Weights of a small mixture-of-experts language model, trained from scratch on English Wikipedia.
Size: 8 layers, width 256, 26.4M parameters.
Experts: 3 picks a token, a softmax router.
Training: a variant of SOAP for the experts, 364M tokens, 6099 steps.
Below are experts of layer 4 (counted from 0) of a mixture-of-experts language model. Rows are named router (the router's row for the expert), down (a neuron's output weights, with its number) and show model dimensions 0-255. Each number is 128 + 24 x the weight over its row's rms, rounded and kept within 0 to 255. Numbers have three digits each.
After each expert's rows: "comes before" lists some tokens at least twice as common just after its tokens as in all text. This comes from a sample of Wikipedia text that the model never trained on. Tokens count by the router's weight.

# expert 6
router:170128165135117144142119132160145123145153120173134126131167068107118085156140149142144141112087134099149108141140134102146117104111104154128157133142143116120139104147066124131109133137107145141113123107127110167147132177163112161072132127162082124153109128144153119095127128151125105142139123107093113098165153155142095117153165132124163145114141105124136107161141111159105140134140153110153131143159124124156134124162112119103127139140149132146133106191111064151118105150119112167160115121122150088144159168119138131160076125116151164133141111137139160071200127114132123152141140171175172133124109138115116095099129121126096145166142132153109138147136122092110136119128086116129073127115171100080130163108122130125136139112100168103096150081129140146079126094128146
down0:115124079100120161156141121163111142131147141120163136128131155139095106117116132118179120123121167104132104122125136126154129129153127143162110103124112152147094119162124119183115175127117159144150099165149096098143108104133133126127110153142153161115095123122153098102158099166138154110112141161089096197147130161088156133123127089101090085178094132117138118115118127080098122144141172108128114151169124116108114136130149178136116148137089159123144092098098111158129112110158107125154079127098123121131101098096108122139067120138186181130148110120118120117143109134133170116173139131097077157115143168123134145115140102118102091133131126125137142128098110100139092137133143110141170115116126113053140106121165098142127124116149135125143124167129132148162160115124099
down1:147126111116104134153142099084153106121117086133190145091090134146125122131135117099128121139115102127134092146170119136111122138095156097113131135134144152118130107149105151153132150065068138146115146089136112117109074145115129134147149123136109104140119103131111107090158125118133101111150125119103170140114120146137144089123134148165117134120129116184126117077159135132105156103111148146068134137147138169112125168163120114138120171131092150138092132138171102140142180124112120124093138142120106106140148127144100085169129140166169151096137133109138149116119114143124157167158115170141134134140156110153154147129163113101125141120164087154132125079186149109083158091126100118134116141108097157140184121087133164103083127141131107120124159170110160139142091140143157
down2:128142094151167142112143151120151128094148089122145125137141096154129145135148137152096122114153125139136092161080106107131104101162130103095168117118140113127122178131123144093119131138124128228120126157121106158150137152126153145108140104116113119172104122131122162117110131128136100140149152115146111094157117127107160128119123106129139105173178151094145139146112117121116111144143136079187120111104151139130106102117117156144095109099054127149124093129131128104148092110152108171133128129092100094204100103182186127135121100107135127121107092120150174123106132129101178091097156116124099157115159160132120134106108129162122117164108103131120171137131162120091124107150127117157132132153136102123094138145134123144144141108133158166141084114121137134165103111099125
comes before: " |", " ", "0", "1", ";", "3"

# expert 17
router:136100168080124111128123110190138111160140140136159142138161092146118118185084129151161140126099174087150079087136117125136156112105129160089127123153139131114082079117151130128123146123079149153106151121117104188132143160133125093142155156150116137125134120172152143095163106141125113159120143120111120113139136113082109110122143108136113138106142093127163105167172103134102143112137147132142143140127133138156131083117144142155136139149164135122121120149120088096121090127161106138168083140137175112138148130099133077145105137091134132119144155132159167113160103122129064154091136098129156146109150168146100096103127149146142177158169164138120099131153124098090161155156093107160118156145130144112149141138136097142142131136119146110094125115126133147109132088148132
down0:141134101161129139110146126145134125106137154129155138103124112111119152136102132121144167119125108114142171092132150096125120094101130125125129102140132097110122114139101099100093166147115165148160120116112118075161150142103138135171145148135138136107115066159155125156162121104128154137117129142147131127119113153101134126153131152100136159086127147132073145150095118164120092103101086111135113159135080082098151131161068087128117108099150096090152101128118120161138176181141090147105110146112143153095157109133101148133120148160147062152110140138131108101138170124103130137091141143149106149128140100133118114164123065130122128138167124122135119185110120122142157086109187139106129157119159132090178128142146147111151130131114137123156106145145157194141107142132111
down1:154102094108116169089125134149102133153106105108089127117152117120147133117083128099172123145097155159120137157142129111143113146174086145140160073132141132187180099120097137123098135159094187151090131158110144110149119132125123126112106101144107200124140110144132145120110143147097126110145148126163121176131140106114144137121139107140148151134098115110142149093157127125133112068169113099078110127172122103125127135135118136091102080107159157133123088159128122125134148123102135155130147157149136135129118164142066129153121134148120112149127130139086131121129145089113150129139132142154105116143101098143174140120149097108117152093096130106155168105140083124157134161136117099115150167131128105105070134088155132138146142096110151141116137180141121113137120182157113
down2:113132115130140089191106124140109094164116100129175128125125118133140146155133129083118135148153165108143151134139130107117137113118121142109122153135169113116127145107149131132129145091069140150096139137143122152129137116151145141113072147177121147120146111140121105121152125114129172123155137126154140084060124130105139133122102118127096142161125101118155123110162120160198134144132097119092127107108145145151127080162132151127115116143142152101156154098164135162154138105126111142128101142128194130144153160089104135108132089133106063126156104119156117171111171134106106115149169120099192086151131151106127133126131056129118140119140130135119103172119115099099116118106126136122140142128105139103153125185075095153145123124087142095077105133131149119125146145112162
comes before: "0", " |", ".", "5", "%", "3"

# expert 29
router:125084127124143156126128130185134110144136147159113092161176117137135141170119125142176137099101134122131078073107133117135104125114115118138167127138093139108101118143130131152087123156116140111109129127116107143099158123142116162095163159137118139129142144141180136113154103145103130191137134076088114097172132127117131116145177122100140142104151098116131117191159094125123132084161122160137097154140114114126100126156076149154140155144156140150104125183137085127120076139148138148156117142107184113110142159126112103143092148116126175109134136134120176102176146135139082149097160115137132108117111136119125111124090141138122158151116139131123109142134122143138161161137084088198106118129142126109146141097131134146125142125126136125106183124117130141106106070132154
down1:126123156109127124108139133101128151093135090131130121124160141156114136154105134119152123150143123162128142148132144135142082149105118131136137123149141140165130119156137091121173149077129101131114159140084150115134178120111142133186103154123109125150133123136175157135175109164114145132145127118111128146091126070140118094132140185084087111087175094130161139153116113117146119113115124109098131143165115106138090130144124138111098121167136106136145074151112151092158146137129132132102115087178142076178179166132136126162126142116130110178123124115139155111146132135096093167116149163067119171075120084139121156136147101113136161121091123142139137100128109142100109144115157131117105102110139122106102113142126127128122080149116105128153136139067119108122125077174138
down2:114067133133182156100119160179140088143139092111162093120153116141120107093130104126152122103110148173138130135136130130123114116141108082118127171119138159160125106166111147152142143130160136089165162125106102141147127127137138109125102150115155135154170116149134134161137165097082138076161176113111122094145104127106155106102127146152156165123137117111114092103113107113116175112077142121133103147132113156153113145162158142102146096102124199136135111136162104167154128132125103156153115143103148147117121142110108141147096145137090116136089113156090141153128163116097109085139120109121102151100161115161071133131131151118142150133119132122157183137110071169100119154173123125126134112134126131102153127146069119139119154154121134129164104104104130146095125130122124
down3:140101144112137115136132122141141159105153149146160110124109153176092129108146164108112126103129144148122120107142116152126135097132164112126174122077152134122151122106116111129125126112127094109148163119114148126128130122132117144086163117159182131149103145112175105125156143158091153146108135137108109089042142105130166118106112168106175153143169127133081091131119185160120133122133131090153108150106160094113147110095127117118126150069151188129138090120174134137138116105142151126153135096136148160115092113156138124146110157099079133133109106104106135135138148112123093150092118089082162128139092102116124141119117164101120106111147096155108156150092130100138098146146122092106191162126156137128135134118081131147132131135126167117126120161179153110131138130124098
comes before: "9", "0", "8", "7", "6", "5"

# expert 18
router:156102143079152134125122127153137094169152162165133104143162111122090092123132163159149146078130167118133087130093116111109098129114096094117114104158119114114110097145136131137115144161108169116119147083084110137106125154113128142101109168139139155130135167113134110120148104149109159149144115088137147111186154138113111105149157125124143104112137102111161124179140110166143109107146144102152137152165130093174115126116124142140144169167175128158121077149078071149154102127126143140136127128097115107103156159082118106153111134137120123087134085126135120084121123111135087124087165145163138133106125190142128108105142122165115137117117118132115111162138106162099150175148145128137091124137125106117156104103115134136120127148138135087103171143137107149100183142106137
down0:114112145094129103114120113149082066104146107097137098120107133121126145129125096170180175116132123133130124137155123146138138157154113097152084154119149107122102082113121159146118125140172091111128089099133114139139142090149153114114115139119077153133155122161118152088165148128077128130123101117087129103154096125094118133093111159135124094139147094112162114109130105114119129077137112084135140129099158134135108136136149097153116107108126128131108106133109157158173175118134101151139132149135143128137113122152165151124157094109152138181085126113179136151097159172114124128163158135109093107165109138126146138124131157135116126117118179130164108110109145140150113110165137126121120150122095152137163151111130100129131128077147183164110136136179099122093126162195146
down1:108106133106152101160102149113144134111120100068138112133167139133151152086099146152119082155123170148091178173119131110094153145131135193116164101130090118127084127137143148100109113108117149105108143153185157164110132096121110134103132147152134161109134160148132106199131098103150135104175095117145154163126099141149161150056126109144127136113119132135129111158137137139114124144122088147134160090135132164094113134080149123165144171145124120165117133119107172138169113159119100121116127086112136103131123109115138104098141113148123141076118110124154087121138164117163163133105157097120153134102121131134138124128121105139146137099122134166120089134106123125099157144110143153083120109153105088143057129119125154142119116124118120143119107127138176136116115144143115
down2:130074157117142137136117102154126119162121136144111105142139095109161184162094082147120172121115140120163157066140153134144094127150147135100151149154129126163128136161145098145113133118112119110140141121115140177098157132156087120123101117139109095118132095161132147109147078140116080147114142123096111147154155126095087085136187136117119184088134139147074098120121108098115139137154141154166122135143129130091119140113152146121129120144147121159155114137125190129109099145127128101147107117133115095159132153110104142097112161119112126123094156164162170094114161139169127130096133118136140132139170106137132114116127100092125098152141143162119083173143121098131117105112050108114127119117146115110121109133154133108171170116109160129125119067138151109119118121147127
comes before: "==", "-", "The", "===", "In", " The"

# expert 19
router:131119129102148164130093120118127122122157130167122110126200091098123108150111126135166118107096160136133092105131147115118107093091096146113162143117121135099116117166131123128096132118123151134100118135113124193115130149144083154103142119115117106116148173126131124099154101135121120170142170081129118131160142109140112140122139127093170126113161113138183103151128132135120127114165193166135117127115103088166132069133100124118123142179140137139109097180111113119149074134149089140130081142109162088111149181104108117154093125114142118085154120130160175107152133104122104126107189131119170166118112153098126106140119122175144129142138167164144105153142105132100155138144126094171095172129141114134156120109133140126113138140145172121139151129121138143119114106117109
down1:073078132086164064150131109110170109105114109160114106122074097149065162098181159117102166107130111123127131188112139156129153133120153149137130117125164108157112137090145139136095115087115178144103128146127156148142106165101138141145125131150177116163146141102157125115122098117105140112132143114174099139122107144156178136102141150094108087105077103115136150147125144145114159141125092168141119130110139131126121124167115074149098104110144133130123126140128151128107141162141166083155174146114112119122137163091133153125114106111121121112141168147175110127152125085151132114114142131128132080179133118106086125116119127155116144129134153136094137113149148100136132136128151123130160108151091134110101106123163175112129110140134123119124124123167145106133096083120123
down2:081130130097101171113160115172154125139128159095128144124125100139101142107126178117126105135111147132108126125147123121137100152155167142097134098173156104119104107111144130141138152130094104127128149125097129111198108135097122149117134096119132110132074087122118096101126143162109125159129135108159136100115122175175133124117120164104130156096163104157165117179146128095148099114116128145111124095146157115081164120141124079116130114142137113141099140088121158102116114141119095118129153121115171114181120141145122077097100132136146095154103165082125198154182134124085152112146119082154100121104135126127169109102138164123113119094140165111109126102160130138103121125141116131140149160151135175124150116107125153151132108105092141140145172124148152156120157107136102
down3:116102131144131102167090123127157120131162135154133152114116110105130137109128136121093134110131133072109125154139096146143135158153135096171153124158144161158134132144097138089170101144115125147157125150129122111131109120111154122141168138128139167097126076158178114132148154102146149124144101138106119137113118139125132100116132110146108147110110145080111103107126116153138124093128089140101129139153139143107067144122128136108088111156141136133188106097158145159099226157135142143154158121111125155068140123100148117139156110083132124132095091129142109134105130150121144136096139125176099132129101150118141143128121126140128156087165118076114142158142124145113169105089130137095202083108135123119134089102114135134131173164087098122100103130129121117094119109181130
comes before: ")", "0", "9", ")\n", "1", "8"

# expert 4
router:150123165126162136152115069148150109181144177132154099129157116106135099157126176147131137095138160107147084135107161069140116116126132117136142115165123114093070081188120127109119152145092162128116134086099103132115140172118097153134137154148103154142133180123147112101142123142100162139166111116121130109156158131133106101147135110098139121094153099111200133132153118141125105106131113142162129123167123122122128120135087156164127167147148154154106132140093074154147126146143124138153134190136133114121168156112089095147107127063109147110112102099181112097159158115128114134105154123150136112108115146119132127123138109154149150145139117137132136143135131157123159144131117117136088130125147071088138114114124128171124137139110114099113142113103119143092161124152119
down1:124147131110133122163146066149156138159127137161133084135126138148173090122130130116148113104119075127125132127148153107096147155092133156157156090114134093106140120167145150108131103108112163150144119119142141170103149141117128109129083140142065108124111133119126127139126161095113129095159123124113090123108108156108136096140112155069120141083106130128141110134121095125121135137113165116127132106163134168151122151170157130174147103145133147153119135124157089100155109106123171149115174090147126122117158127134122098087126148127091190128146136112145079119132140141112174131119106129117081137122132123144136109135102156148163127113116120143120127106195157144117087109125196162127121096109131098129107133146123156121075135101152105138194136123132098166122154107101083
down2:109112107118106122123123111094151122115160166136164113184124153152103147149148127168109123172126142134059098175149165131161131143137154159071106116123121124106111092083150154140109091133115130125156127121131121156099145068124110124129148122105154110148104154110133119154168091168149168117101193132157152126113143142160084166130129138155117130119153101135121147130121142138144119118095106142125088099118156161133123122118126164161087135124089107143143116132138178112134182126131128147133089154124167103083122137138111108091128163161124154126111138103090141139108132115102084116166141109113135123111168123089143169134112109142124161127086152134122080107106111172135137120136120111155095088138091111140084120140151130103109122132111103107100120133117134150082101096108151
down3:121194133159111130110164149095141137146143152130144106149119123109105151116115096133130111131102143128113164147188186120152106128110163066088121135125145111161105169138116127145127147103140162112131120114122181140140148125140142106113128107131143123086102152108133103107135143155118108109149109099121148176096153136111106149124124105099134150142144142157135098104144133093145127127099130127141114110128117151075131110146111136161101168139116136116114179118130121112142128117112142129166155115136113163119109156172115107156144157141134095126107140134161197119111093067094119104119097101102117121122111129111135171152139094146125145081138183172155133170123160160109140102147053083154113132102138151150119108135141114148080066154101136148147122140096132141146103122150129
comes before: " The", "==", " ", " In", " He", "The"